config = dict(
    d_shared_expert=0,
    routed_scale=1.41,
    init_std_router=0.00919,
    norm_eps=1e-05,
)
Below are experts of layer 6 (counted from 0) of a mixture-of-experts language model. Rows are named down (a neuron's output weights, with its number) and show model dimensions 0-63. Each number is 128 + 32 x the weight over its row's rms, rounded and kept within 0 to 255.
Before each expert's rows: "comes before" lists some tokens at least twice as common just after its tokens as in all text. This comes from a sample of Wikipedia text that the model never trained on. Tokens count by the router's weight.

# expert 28
comes before: "\n\n", "\n", " The", "The", " He", " In "
down0 [104 125 141 111  89 128 140 201 167  98 172 119 110 131 140 149 144  95  89 132 106 139 106 209 205 108 159  67 123 148 114 159 130 125 128 103 143 155 165  99 190  72 119 124 182  89 130 113 133  77 124 109 116  88  93 134 170 172 105 139  61 138 163 117]
down1 [121 123 100 142 134 123 168 168 132 158 160 167 140 158 152 202 153 128 111 161 118  88 121 107 140 159 131 188 168 143 119 142 135 125 149 140 155 165 123 159  95 134 122 101 173 116  72 138 130 115 147  71 149 131 121  67 103 191 154 163 173 112 179 103]
down2 [121 123  93 168 156 148 124 185 160 174  78 162 164 128 188 131 143  63 104 107 180  78 151 120 139 126 160 125 159 109  89  97 122 131 190  85 121 112 113 159 150 169  96  82 127 164 103 109 147 135 158  96 149  85 197 179 203 178 168 110  90  36 104 143]
down3 [181 155 189  94 140 170 107 144 157 101 101 126 134 141 156 144  83 157 163  90 166 201 115 121 147 136 112 141  77 159 144 161 142 145  97 110  95 113 183 164 108 138  62 176 146 137 138 144  94  96 124 120  94 168 148 128  60 119 132 132 112 122 147 149]
down4 [121  89 163 173 156 143 157 115 136 105 151  98 164  82 195 118 115  86 112 112 100  96 194 186  78 105  94 171 112 120 176 140 175 120 159 124 140  91  51 105 126  95 156  54 121 138 131  90 152 101 142 106 128 124 187 140 124 121  72  60 124 127 168 118]
down5 [134 108 149  70 130 159 102  78 131 125 177 164 185 159 131  94 125 124 124 100 125 111 118 132 207 101  97  87 141 139 169 147 136 144 114 103 138 125 110 148  89 181 124 161 143 127 109  95 137 107 126 127 169 169 108 154 157  93 158 110  80 100 128 139]
down6 [ 88 131 174 113  98  95  69 137 124 166  43 116 153 146 100 117 111  77 136 167 109 211 173 116 112 120 103 127 151 152 180 149 142 179 129 187 139  56 166 109 109  83 110  56 160  83 118 122 130  88  99 124 158 128 140 131 129  11 160 165 151 135 124 128]
down7 [120  88  72 121  79 201 143 171 102 134 146 157 157 139 120  68 146 147 183 206 128  87  84 153 109 133 130 184  59 151 124 112 155 140 132 117 102 113 118 139 184 123 137 109 157 104 150 109 104 171 161 126 126 163 104 112 164  88 114 130 140 101 165 155]
down8 [127 135 116 123 125 152 136  90 185  99 154 169 114  89 141 156 127 121  70 179  82 109 112 136 176 147 194 161 128 110  92 124  97 119 107 122 112 179 158 104 132 112  97 161 109 122 113 127 106 150 144  97  81 181  95 127 117 138 135 127 109 130  58 134]
down9 [133 101 104 114 104 181 151 129 155 175 130 137 141  70 152 102 149 102 112 123 193 124  75 129 105 165 101 165 142 144 100 149 143 112 146  98 121 151 116 152 137 101 113  96 155 111 119 131 105 126 203 166 162 170 164  74 128 155 115 150 114 109 165 100]
down10 [123 130 107 165 154 154  88 148 138 124 118 102 174 149 158  66 129  86 110 159 136 169 134 167 151 133 111 158 204  92 112 102  80 142 144  91 112 148  71 124 113 119  81  89 145  58 161  98  76 142 116 166 154 114  76 162 149 157 143  86 119 191  48  58]
down11 [109  52 163 148 116 152 124 101 181  84 115 140 148 134 140  98 197  96 134 140 137 137  77  99 111 140  78 125 122 168 154 103 174 129 131 124 133 145 118 140 142 131 148  74 137 142 146  82 176 118 100 129 104 126 138  64 103 179 143 123  85 181 104 114]
down12 [173 148 143 114 163 123 157  89 109  73 123  95  54 141 199 126  96 145 118  99 116 164 164 171 116 141 154  66 119 145 140 182 143 125 114 165  81 144 134 151 104  90 131  72 118 143 125 144 128 133 107  83 138 101 200  97 169 144  69 134 195 122 121 141]
down13 [157 114  93 222 160 115 148 128 150 135 124  77  82 103 136 145 108 116 150 119 160 133 164 149 109 138 123 123 136  96  80 176 105 154 142 165 129 128 107 141 142 130  97 114  82 164 137 162 136 116  61 163 126  93 141 126 134 139 128 120 138 164 156 120]
down14 [ 79 163 138 113 155 141  94 145 107 148 133 162 129 135 130 103 131 159 145 110 181  82 111  75 124 192  95 127  92  77 128  87 151 116 102 130 205 195 132  64 101 133  90 184 110 155 111 142 167 123 139 118 141 100  69 130 153  35 102  96 147 100  58 110]
down15 [132 151 127 103 121 143  76 150 149 153 123 117  79 107 119 144 133 145  97 124  97 121 130 146 111  71 189 111 143 132 170 139 135 125  70 173 154 140 173 127 222 139 143 120 117 153 161 135 113 149 125  73 183 118 182 114 133  83  95 113 128 133  94  96]
down16 [144 133  30 144 112 209 133 169 120 129 123 125  69 128 157  91 167 169 104 141 110 111 132 131 149 188 145 120  89 124  66 147 112  99 104 149  83 142 173 134 164 138 119 160 121 158 112 139 169 175 115 123 108 121 143 128 148 102  92  75 115 125  41 104]
down17 [ 83  97 125 121  89 142 102 170 128 126 114 133 160 133 139 108 112 184 144 111 130 134 130 147  95 150 100 102 139 101 150 107 160 176 141 148 128 173 113 130 105  96 122 159 161 140 123 118 177 136 194 186 143 203 161 103  85 206 137 110  93 170  95 184]
down18 [ 92  63 154 133 149 137 102 105 107 165 107  68 130 109  89  94 135 130 141 136 161 155 123 151 115 184 118 111 169 163  74  87  87 145 165 158 149  92  77  50 152 139 110 167 118 119 128 112 200 126 114 205 144 147  80  94 107 108  76 146 113 145 139 132]
down19 [145  97 103  61 116 118 105 144  80 128 129 104  84 103 130 140 123  61 113  78 153 146 135 104 108 200 175 125 105 119 153 170 120 129 154 154  85 126 165 152 118 123 182 105 139  54  88  96 156  93 124 128  96 137 125 168 124 167 166 113 111 120 119 143]
down20 [135 105 173 149  96 126 131  98  91 127 153  90 132 128  63 104 144 123 199 148 175 158 123 115  84 111  57 184 129 149 119 152 130 123  86 122 143 112 108 179 138 141 102 126 161 174  80 150 132 131  87 138  39 162  87 179  45 150 107 139 135 149 172 167]
down21 [152 146 143 114 146  93 119  99 124 155 125 126 119 135 118 120  97  95 118 179  87 100 129  90 173 119 178  62 152 129 144 140 186 178  55  97 106 172 120 132 126 169 103 154 134 120  58 141 154 119 120 116  37 170 160 150 100 124 170  92 114 154 147 162]
down22 [154 170 123  98 118 116 137 137 120 151 135 150 142  90 135  96 184 116 114  78 139  75 138 114 147 161 117 169  64 110  46  67 181  81 148 116 104 164 131 150 131 176  87 164 123 120 116 148 127  74  99 137 166 152 150  66 181 146 147  91  71 129 133  98]
down23 [153 127 151  75 147 136  49 167  68  96 135 150 150  80 120 143 176  96 106 107 107 104 144 204 139 142 167 123 100 107  59 181 166 186  87 119  72 135 148  99 121 142 119 135 138 111  83 150 138 100 106  72 136 136 105 168 198  89 122  82 174 103  69 149]
down24 [162 117  83 194 115 143 116 167 114 173  94 152 147 138 118 186  55 170 161 129 122 118 111 137 173 160 135 115  68 147 169 154  94  79 166 140  90 103 135 130 147 139  60 144 111 205 126 170 134  92 166 177  98 101 106 134  91 109 145 169 149 142 129 137]
down25 [142  99 145 142 132 169 109 137 123 140 120 162 167 197 129 162 156 176 146 152 202 161 131 110 106  94 115 148 172 134 134  70 135 118 172 128 107 116 104 143  96 116 143 101 106 118 179 201 120 164 136 116 155 130 193 135 136  95 177 150 115 172 153 103]
down26 [130 129 125 139  98  75  89 108 143 155  87 133  34 130  98 122 128  80 153 110 119 138 153 177 130  52 105 157 148 144 130 165 123 115 121 133 165 131  74 127 152 146 122 119 188 112 173 173 156 113 135 125 161  69 124 150  92  75 177 171  87  89 133 124]
down27 [142 141  81  89 147 104  93 113 128 168  82  88 164  75 128  82 123 166 138  78 149 126 111 137  73 141 134  96 169 106 146 148 129 188 147 100 153 131 140  89 133  71 112  76 133 137 106 119 191 112 118 116 130 166 156 159 109 102 187 172 133 124 134 175]
down28 [191 230 140 149 155 145 182 127 156  59 113 136  93 140 223 149 160 174  87 154  84 125 144 170 183 148 105  39 102  96  92 177 182  72 115 148 147 140 142 135 100 107 143  97 169  72 111 131 122 132 131  86 104 137  95 118 128 134 120 112 126  83 125 131]
down29 [187 100 124  95  98  87 155 124  93 112 158 112 144  95 116 163 162 153  89 123  92 125  93 168 154 117 114 136 117 132 103  61 106 143 126  84 108 135 111  79  88 145 114 134 128 113 122 129 170 221 192 102 145 129 112 146 136 166  87  91 131 137  57 166]
down30 [142 152 101  60  85 106 154 130 139  86  89 204 133 115 131 168 144 106  96  96 107 118 153 117 146  78 190 127 110 187 178 117 107 122 173 120 166  86 116 146 148 125 113  77 140 119 142 101  61 107 188 124 180 128 125  75 172 120 109 126 130 111 130  82]
down31 [119 121  92 183 150 117 102 162 104 119 132 101 167 101 106  81 160 155 102 111 154 102 126 120 108  93  76 124 128 140 143 154 150 100 165 150 101 150 147 121 142 112 142 122 100 103 186 120 170 135 143 117 143 171  96 132 147 190  99 161 141 196 160  91]
down32 [154  83 174 101 100 169 143  78 131 119  96  57 114 102 118  77 130 135 142 120 113 185 114 144  63 106 182 180 140  95 120  71 105 164  91 148 136  97 126 116 101 159 150 196  70 149 152 105 123 133 159  78  94 110  95 152  95  98  90  81 103 140 101  95]
down33 [113 110 112 160 146 164 170 143  74 191 127 115 110  84 119 110 137  95 115  72 136 124  84 173 108 121  62 108 132 161 109 161 150 174 164  60 132 160 183 154 109 121 103 128 116 131 142 113  94 148  96 139 150  83 136 176 177 101 103 116 115  83 160 128]
down34 [ 96 136 107 123 153  94 122  69 142 132 159 157 162 176 118 123 135 214  98 139 136 136 121 119 163  93 141  97 164 132 100 117 105 132 229  79 122 134 130  67 149 199 149 173  66 160 121 123 126 146 137 131 147 136 131 147 134 121 139 144 169 135  76 189]
down35 [ 99 126 106 136  85  95 137 144 105 111 147  58 178 134 105 133 192 222 206 144 158  89 118 113 162  66 132  94  66 101 132 114 142 106 165 118 113 108 103 117 128 180 123 102  63  99 129 112 122 139 115 100 134 114 128 144 160 101 151 102  99 143 146 116]
down36 [129 143 133 116  99 141 116 150 111 116 157 120 155 162 146 112 102 177 158 145 143 108  96  83 155 142 187 148  94  92 112  73 150  93 118  81 132 150 182  80 146 133 140 161 139 216 113 164 204 146 164 172 114 156 106 162 158 170 168 131 159 149 133 127]
down37 [114 161  90  82 110 148 119 127 107 133 118 145 102 142 128 183 122 141 100 101 110 139 188 173 165  54 188 183 143 159  45 120 126 168 112 132 168 128 107  95  89 145 127 153 164  82 128 108 123 114 136  94 117 141 106 199 140 107 101 154 129 152 146 112]
down38 [155 102  84 147  93 143 152 113 167 108 134 129 136  71 162  88 123 121 118  83  51 131 141 200 130 124 111 136 129 149 125 202 162 121 161 154  84 139 117 191 141 150 132 113 104  89 162 139  68  92 109 145 115 111 182 138 131 162  98 143  93 133 128 100]
down39 [163 114  73 104 120 118 117 127 104 173  76 123 103 155 102 145 106 116 142  76 162 195 165  92 131 183 107 134 113 147 117 116 132  83  82 162 117 135 110 115 120 155 168 187 187 160 122 134 154 111 144 122 150  58  58 167  98 143 148 120 171 131 103 116]
down40 [110 120 101 128 183  90 147 114 104  98  96 154  78 169 128 121  90 149 156 119 178 130 151 121 122 141 115 186 200 145 105 117 121  97  86 176 150 103 108 126 114 116 178 114 142 134 115 130 120 123 147 118  95  73 131 157 225 181 155 124 154 160 109  92]
down41 [154 101 105 224 121 150 151 112 140  97 111 108  81 172 107 155 148 144 129 100 192 122  90  93 144 135 167 137 136  84 114 109 173 161  97 120  81 171 182 174  95 130 124 140 102 112  94 156 130 128 118 125  74 160  39 147 116 232  86  62 123 118  94 165]
down42 [112 158 103 162 139 151 172 135 133  64 167 150 198 141 105 149 202 147 126 169 105 106  96 139  97 126 186 133 152 191 128 167 128 107 110 137 170 219 183  80  77 141 127 103 143 106 123 114 127  70 149 108 184 149 169  75 154 170 110 120 135 115  51 130]
down43 [128 128 147 128 185 150  85 111 102 192 123  94 129 218 121 105 146 110 148 144 131  93 117 130  78 159 137 173  72 123 105  34 104 121 192 144 170 142 129  98  40 103 168 136 108 164 137 182  98 110 113 107 122 108 167 103 143 143 201 123 144 125 118 162]
down44 [153  98 114 181 139  51  98 140 152 162 105 141  76 139  99 189 113 182 131 183 134 105 110  68 106 116 121 134 102 155 173  96 181 134 155 166  73 127 125 184 134 100 155 137 141  99 147 129 112 153  92 113 107 165 122 197 122 107 143  94 158  88 157 153]
down45 [171 150 132 142 181 108 143 137 129 134 150 166 129  83 139 182 145 183 189 153 120 116 124 133 129 149 132 172  81 150 120 188 141 101 157 170 166 128 139 115 145 127 156 126 192 124 142 100 160 140 120 131 131  95 174 145 191 168 143 195 124 103 152 133]
down46 [100 130 162 113 158 159 152 140 123 126  79  98 112  78 152  82  85 119 110 153 192 210  89 103  83 122 142 143 135  58 172  86 113 155 112 113 101 121  84  90  77 120 141  93 156 185  88 151 107 105 166 127 172 143 131 112 115  83 138 171 140 114 171 143]
down47 [ 57  88 136 178 121 143 149 129 105 184  69 125 140  64 189  87 124  79 140 112 120 158  50 120  93 178  87 146 138 134 164  83 101 122 144  77 101 157 144  89 101  85 106 164 116 117 140 141 126 188  87 102 142  60 139 172 210 109 143 161 162 103  99 109]
down48 [126 126 146 134 122 161 133 108 118  98 116 179 153  93 115  83 181 110  77 167 116 156 111 123  93  92 113 168 111 109 110 135 152 160 167 109 122 135 158 115 117 139  30 189 115 109  93 149 135 125 145  91 168  70 135 136 125 101 163   2  34 125 133 112]
down49 [165 145 118  82 119 142 125 174 119 188 162 104  86 160 154 148 190 139 133  94 130  84 165 124 137 136 176 153 150 155 166 139 150 168  75 139 132 154  78 152 125 115 124  94 133 143 115 213  68 127  95 168  88  95 141 145 157  52 107 118 138 114 150  80]
down50 [153  91 189 117 141  96 112  82  76  93 121  85 139 123 120 141  51 107 163 132 167 159 182 139 106 154 112 133 151 101 175 117 129 122 190  91 116 114  60 104 131 148  92 111 123 142 159 175 122 130  90 187 178 103 125  92 139 118 148 141 167 166 155 130]
down51 [144 102 129 127  70 160 112 119 137 116  51 132 134 129 152 112  78 120 137 171 120 110  87 142  90 103 136 101 112  93  79 116 123 142  99 163 187 150 132 101 101 124  95 189 114 114 103 128 111  84 141  92 124  83 172 148 144 154 169 125 172 110  96 104]
down52 [153 124 142 119 114 105 152 109 157 149 163  88 165 118 138  25 131 125 146  60 185 128  98 104  78 108 102  76  91 153 119 133 143 119 158 113 165  56 138 163 104 152  85 154  90 153 105  62 126 130 117 148 148 205  87 145 103 144  86 101  31 166 182 128]
down53 [117 139 126 125 166 141 112 112  70 171 146 172 159 113 151 147 134 113  68 108 143  63 117 172 152 136 102  84 124 137 141 148 156 134 157  96  92 138  96 127 134 156 147 150 118 172 103 165 119 104 135  92 140 112 116 121 110 127  73 128 152 200 147  47]
down54 [103 146 123 146 111  95  76  96 139 154 108  97 155 173 112 112 115 182 140 103 119 137 117  50 123 163 103 115 143 171 175 121 116 109 171 186 121  94 131 137  83 132 150 113  88  52 125 205 114 160 126 117  75 128  71 111 122 129 140 153 110 188 161 164]
down55 [142 151 100 114 130  74  95 154 116  86 154  54 114 144 162 134 102 131 165 111 142 138 133 107 146 165 107  78 157 152 117 141 157 158 129 155 174 166 112 184  44  91 157 163 116 130 118 114 109 130  79 165  83 159  99 122 146 193 142 114 159 144 138  98]
down56 [121 114 106 126 119 131 116 123 134 150 136  96 174 149 125  65 185 118 138 118 101 188 110 113 117 152 156 131  98 184  89 147 144 158 123 140 179 166 155 105  96 136  81 165 153 185 140 104 130 116 127 111 118 103  83  95 111 142  54 142 127  92 154 129]
down57 [138 118 190  68 102 109 123 129 135 114 108 154 228 146  71 100 139 128 105 109 126  81 108 161 151 117 137 132 142 109 103 161 133  83 147 111 168 106 115  87 162 138 104  63 127 141 146  95 132 145 164 135 179  51 106 137 176  56 156  85 121 104 150 115]
down58 [120  72 185 138 110  80 162 144 127 125 156  95 135 131 124 133 156 106 123 108 100  74 120  93 158 167 100 149  98  98 126 143 156 119 154 145 158  84 166 161 106 103 141 142 160 147 106 118 132  97  72  75  95 111  59 160 145 147  85  83 212  91 121 132]
down59 [147  71 136  79 113 117 173 141 121  98 119 114  58 114  68 161 126 124 131 142 110 162 134 161 155 117 117 110 138 134 168 137 141 104 127 133 131 159 117 139  68  88 119  98 167 114 179 101 154  86 148 128 151 164 168 143 101  95 101 121 131 129 164 121]
down60 [117 149 189 155 167 144 114 140 137 169 137 135 133 183 137 208 143 158 139 134 195 124 123 116  95 155 143 127 145 127 141 141 133  90 131 129 126 153 138 156  66 153 208 146 124 142 117 116 169 137 105 116  93 165 139 164 106 200 137 102 139 130 105  94]
down61 [141  95 174 107 123 163 105 122  92 133 135 133 133 149 121 176 137  98  85 124  69  88 155 119 113  70 109 140  65 108  62 137 200 113 127  96 122 130 125 134 142 122 155  99  77 112 111 142 118 176 152 115  99  92 176 140 167 219 145  61 144  78 122 105]
down62 [125 145 120  68  93 157 135 120 155 112 181 150 116 127 135 146 130 134 175 124 121  73 125 150 108 138 165 152 158 157  86 137 125 154 109 137 167 168 102 128  98 134 161 119 190  71 119  73 132 159 185  42 160 159 103 163  92 130 105 140 163 113  78  73]
down63 [154 159 130 100  80 114 118  60  69 153  78 150 112 148 112 123 121 137 109 162 110 128 148 173  99 124 101 155 144 111  47  51 134 134  87  99 126 130 129 102 112  89 122 122 165 134 123 156 131 134 162 130 164 142 192 194 188  73 183 132  53 109 155 142]
down64 [ 96 118 188 134 135  65 184  70 228 129 124 134 116 104 121 130 175 134 165 161 123 108 148 101 156  89 117  74 155 177 106  81 150 136 134 150 169  61 164 147 145 160 128 133 196 125 172 101  97 126 143 153 167  85  95 146 142  68  92 141  82 127 120  57]
down65 [117 155 153 142 134 172 109 123  93  99 154 143 160  36 136 160 155 156 112 150 187 130 111 136 154 150 116  85 158 116 132 154 121 104 115 104  78  76 135 157 148 133 105 167 179 115 129 117 148 115 155  81 161 122 122 109 114 136 120 201 156 185 110 114]
down66 [ 79  96 161 106 120  40 159 140 115 160 140 132  89 127 126 126 116 110 189 131 117 129 176 150 108 130 163 117 178 141 163  78  63 154 158 105 138 119  79 154  94  64 165 116 150 139 135 129  83  79 151  94 160  59 117 180 210 129 116  87 171 174 131 156]
down67 [153 100 150  91 115  92 114 118  97  72  98  66  99 111 115 132 122 107 153 155 130  98 135 147 143 126 139 183 159  90 157 119 145  71 122 119 124 133 113 151 105 105 112  86 122 129  87 156 109 122 233 117 142  96  53 133 119 130 128  53 135 101 156 156]
down68 [117 162 116 139  93  99  85 120 138 147  83 129 150  93 178 104 151 129 116 111 120  33 140 125 186  79  56 132 117 113 168 145 117  90 112 168 113 112 121 119 173 108 108 114 128 136 169 171 146 162  95 175 124 142 119 102 100 100 173 106  92 140 139 103]
down69 [ 62 113  94  88 119 111 131 158 102 160 167  96 103 130  82  98  90 167 174  80 121 141 146  99  83 149  50 162 106 153 135 160  72 164 148 156 215  97 113  96 105 135 131  63  83  70 161 135 114 126 176 157 126 112 122 156 102 118  89 101  92 147 173 159]
down70 [124 137 153 114  80 106  86 124 168 176 131  92 200 104 125 156 188 157 119 123 132 123 135 134  89  87 117 132 134 100 132 121 128 162 138 146 146 107 118 157 140 104 157 129 119 144 128 102 134 157 131 200 140 125 207 186 170 161 141  83 124 154  54  98]
down71 [139 118  79  63 143 132 110 113  44  79 120 100 106  95 145 136  89 157 152  90 112 152 127 141 126 146 156 143 133 110 171 125 176  87  73 125  77 134 121 188 115  88 110 111 165 127  82 157 135 102 138 126 126 123 107 156 184 205 141 112 123 229 186 169]
down72 [125 178 136 131 137 162 195 113 106 143 159 163 113 147 112 173 156 105 123 135 186 114 148 115 164 174 153 172 216 138 154 188  72 166  56 118  97 164 156 131 168 118 132 104 154  63 126 166  97  74 150 117 117 158 116 136 142 132 161 126 172 145 126 146]
down73 [123 102 120 134 201 124  97 133 135 171 161 104  75 107 175 106  92 180 148 154 129 167 110 146 126 115  64 136 145 135 140 121 122 131 145 156 134 192 115 122  63  79  89  91 105 141 146  86 104 124 110 136 175 124 101 143 132  85 173 173  99  92 119 151]
down74 [138 128  96 101 200  61  74 118 123 179 125  99  88 126 159 124 113 134 141 141 111 147 128 149 123  88  55 123 123 111 107 123 177  99 139 135  87 131  95 153 195 118  79 120 113 126 164 142  96 160 144 125 169  91 178 150 180 147 129  98 138 128 154 121]
down75 [183 178  51 125 119 116  73  87 194 100 128 153 166 135 101 178 136 135  83 136  50 114 134 145 217 101 227 163 114 134 112 169 157 119  75 132 105 132 138 147 121 167 125 124 115 149  99 111 115 140 110  70  67 162 159  88 131 169 128 129 153  90  91  96]
down76 [119 149 106 142 158  85 100 141 119 145 175 121  48 134 115 138 141  83 121 124 106  72 170 132 137  70 152  91 169  83 148 143 150 164  90 136 153 155 189 147  69 102 145  94  65 138 107  84  91 149  78  55 104 122  87 180 144 168 141   0 156 142 119 121]
down77 [132 151 173 151 122 115 146  95  98 131 183 121 143 147 124 166  91  92  63 129  72 132 100 143  78  78 105 102 123  95  88 148 146 167  76 123 133 121  93 178 107 118  92 153 165 134 113 115 140 120 116  76 139 144 136 149  96  87 160  61 126 126 135 117]
down78 [144 121  81 118 129 170 158 133 158 104 106 173 152  98 152 109 156 131 102 209 110  99 138 169 201 153 147  83  90 141 120 196 135 127 167 134 130 133 136 111 163  82 124 113 159  94 104  92 189 108 140 120 127 145  80  91 168 173 142 156 133 110  75 134]
down79 [ 79 115  78 103 158 109 122 132 150 132 100 117 143 124  93  99  36 169 173  64 139 155 113  96 100 162  63 134 102 112 186 117 142 106 145  90 176 135 130  88  94 137 131 170 161 135 152 178 139 139 152 121 111 121 107 121  82 103 131  89  57 126 196 113]
down80 [106 117 186 101  70 118  79  70 162 158  96 140 206 120  33 140 137 135 152 180 110 125 106 170 141 125 193 108 176 186 124  98 142 146 148 115 111 117 153 127 175  88 125 119 155 126 154  92  97 116 138 136 164 126 196 114 223  87 151 135  73 108  98  90]
down81 [100 146 135 119 179 125 146  95 149 101 164 136 116 138 150 118 147  98 139 123 137 198 117 107  79 145 163 141 151 127  73 123 107 166  96 137  73 110  68 135 100 165  96 163 112 113 117 162 118 128 153 113 127 186 114  90  77 157 132 102 122 127 123 191]
down82 [159 152 115  80  92  97  84 145 160  97 138 115 196 198  83 144 161 149  94 147 140 132 144 107 159 131 181 131  96 123 136 158 167 136 107 114 115  85 137 140 149 142 131 133 137  68 155  83 123 162 123 119 116 106 137 103 151 201 100 122 147 123 132 154]
down83 [114 137  97 133  92 131  70 145 156 114 174 177 139 155  92 145 112 179 160 215  95  75 136 114 153  91 181 134 110 130 121 127  73 140 116 137 186 106 161  82  61 126 114 117 107  71 113  96 132 113 166 175 118 206  37  84  81 132 118  98 129 115 154 131]
down84 [130 140  87 163 175 115 124 189 127 136 148  86 146 130 136  97 145 164 160  66 125 128 129 146 108 135 102 120 107 100 135 158  83 167 163 162 176 121 127 118 112 150 117  78  82 136 162  78  80 200 159 127 180  94 105 162 109 167  74 174 139 159 215 161]
down85 [143 105 136 159 140 122 126 103  81  95 164 141  80 113 105 153 146 165 139 117 106 107 119  72 115 137 150 121 173 123 101 148 118 116 132 154 117 149 151  90 124 164 137 118 114 121 134 104 135 109 158 156  76 183 118 144 112 201  97 107  89 222 142 187]
down86 [ 79 107 107  62 153 148 125  88  95 119 104 130 139  73 140  90 121 158 104 126 174 133 100 136 132 186  86 128 111 112 179 147  94 137 148 152 138 128 134 163  92 105 129 115 160 166 102 153 214 206 121 146 105 133 176 131 101  98  97 128 158 160  90 142]
down87 [140  75 138 102 158 163 144 150 117 149  69  87  95 107 161 135  53 133 148 144 202 171 159 128  84 183  82 124  82 108 127 151 128 114 182 171 138  77 131 142 134 131  75  95  99  81 149 134 152  77 129 159 166 110 152 125 202  94  98 142 188 135  86  98]
down88 [146 140 143 176 144 137 111 108  94 136  38 144 191 125 183 124 138 139 118 102 156 130 143 149 153 129  98 210 123 108 156 104  47 151 155 109 127 136 111 130 144 167 139  89 120 109 131  83 143 192 104 198 190 120 100 101  79  49 125 178 131  82 104 123]
down89 [113 139 145 127 117 138  88 117  91 162 165 157 123 106 104 106 120 130  99 108  92 115 153  92 114 156  79 123 176 148 112 138 109 150 163 145 136 103 126 139 153 156 114 183 131 126 121 130 116 149 165 138 178  94 144 176 124 125  59  23 125  99  77 134]
down90 [137 117  91 138 106  97 135 109 134 124 152 146  82 188  74  61 129 122 113 190  94  91 135  71 119 101 188 157 136 136 134 137 165 112 115 154 116 170 138 170  70 161 107 128 147 100  39 174 122  68  76 127  59 150  98 154 122 125 146  48 105 122 113 135]
down91 [117 106 165 124 110 178  95 159 137  99 145 124 173 112  90  94 151  99 135 134 174 128  67  45 164 115 124 146  96  51 163 101 104 103  61 209  93 117  63 103 164 137 106 149  93 129 140  79 153 125 147 142  92 170 141 108 130 139 140 137  69 134 122 125]
down92 [ 82  68 164 185 169   9 159 136 146 124  96  34 143 113 132 109 118 103 117 126 153 109  88  65  76  60 163 142 135 174 126 127 198  96 166 162 118 103 103 175  91 102 131 115 167  99 112 108  95 187  95 139 133 106 145 100 159 112  82 122 125  92 113 169]
down93 [134 132 204 133 133 165  99 128 123 150  85 136 139 148 101 133 114 132 125  98 153 103 135 139 160  84 162 173 141 137 148 136 113 151  59 173 129 180 174 164 129 154 111 156 153 114 142 164 112 125 156 160 124 181 135 187 155 138 144 167 139 124  52 117]
down94 [ 90 162 108 160 125 169 159 164 124 116 147 188 115  72 142 147 132 139 114  48 126 111 146 148 169 131  67 120 122 139  92 112 111  68  94  90 171 173 173 116 179 102 136 118 142 145 126 109 124  84 187  96 127 136 154 124 123 126 132 163 160 160 119  48]
down95 [ 72  41 158 142 146  11 119 178 123 169 118  71 177  77  77 134 140 127 156 152 123 105 114 154  91 130 156 131 134 119 156 135  90 113 155 136 114 100 148  92 135 155  61 126 145  53 144 123 104 134 147 166 152 100 123  98 137 131 123 135  53 136 157 118]
down96 [133 123 107 137 124  41  54 170 109 195 162 111 161 113 129 126 105  84 109 165 151 211 134 156 146 150 100 166 167 128  50 114 146 148 167 120 126  57 168 135 162 171 147  88 123 152 187 112  94 185 161 150 124  88 112 100 149 117 128 154 133 109 132 102]
down97 [147 100 105 161  46  88 159 123 112 138 115 138 166 197  73 127 156 109 180 130  69 108 172  98 193  93 221 110 127 171 143 119 168 153 120 103 148 137 142 115 170 102 136 158 156 122 119 116 118 120 150  97  62 155 123 138  87 132 143  67 112 126 113  91]
down98 [ 96 131 113 151 155 100 125 140 173 147 129  97 142 129 199 135 107 161 142  74 140 142 165  61 182 125 120 165 157 178 134 116 137  58 124 116  85 130 167 167 126 154 122 125  83 160 158 123 128 163 139 173 140  98 106  83 103 128  88 125 139 169 133 103]
down99 [104 111 159 182 194 109  69 152  91 161 101 108 171  75 121 130  99 161 144 134 145 136 174 194  79 146 119  55  56 107  63 143 133 194 117 171 152 105 149 122 151 118 135 141 144  82 132 155 100 120 113  60 133 159 166 136 155  68 123  60 125 123  48 133]
down100 [170 114  81 128 150  80 105  67 133 114 164 119  83 168  78  97 164 163 119 138 147 120 117 112 169 128 120 154 169  78 167 189 128  67 185 111 127 126 136 155 142 123  74  80  84  96 128 128  85  90 103 137 153 168 120 101 190 121 125  93 107 142 132 139]
down101 [140 176 107 114 124 150 112 118 158 136  85 159 131 135 125 112 161 173 167 145 151 121  90  70 173 136 129 150 100 116 122 120 122  68 123 123 122 147 155 131 157 145 138 158 125 112 104  98 118 125 122 123 136 123 116 114 122 131  76 122 120  85  49 136]
down102 [121 128 144 141 126 108  51  80 107  82 149  87 162 149 115 124  42 181 196 179 153 154  93  79  96 112 104 197 184 140 172  81  54 127 148 110 134  91  86 156 131 125 168 138 125 143 130 171 168 122 165 135 131  94 133 113 147 132 110 191 153 167 147 153]
down103 [118 127 137 117 128 142 150 122 108 155 101 105 175 101  73 112 124 104  95 135 101  70 156 139  75  85 171 137 114 126 153  95 149 116 105 172 125 137 124 178 193 140  67  70 139 135 169 128 165 125 175 154 175 151 184 123 102 129 105 192  87 122 139 124]
down104 [108 136 138 147 141 133 157 159 189 121 155 105 112  94 156 153 109 123 100 162 113  80 110 191 172 142 134 101 100 120 112 154 113  71 193 101 132  69 166 101 160  78  88  74  98 132 149  98 162 146  90 140 114  99 139 132  73 110 105  72  77 141 145 176]
down105 [155 182 119 105 133 159 133  57 117  68 109 166 130 185 128 150 177 117 139 175 120  91 103 119 173  92 213 125 150 108  88 146 143 115 102 118 152 112 138 145 104 145 149 140 151  56 115  92 106  86 176  98 139 136  99 112 148 202 113  89 161 176  86 130]
down106 [115 116 121 128 127 193  82 147  97 135 130  80 103 128 133  52 145  88 182 148 130 129 160  74 138 138 133 125 108 122 107  87 145 122 110 136 111  72 168 123  78 125 150 127 170 139 124 100 119 157 158 139  46 138 103  83  82 143 157 105  37 198 135 162]
down107 [146 129 136  92 156  85 114 135  96 113 114 138 148 150  46 189 136 161 177 108 134  84 123  93 175 109 176  98 129 195 166 133 117  90 143 120 108  89 178  66 150 142 101  86  86 100 151  97  83 129 126 141 139 172 178  93 203 151 153  20 121  59 176 103]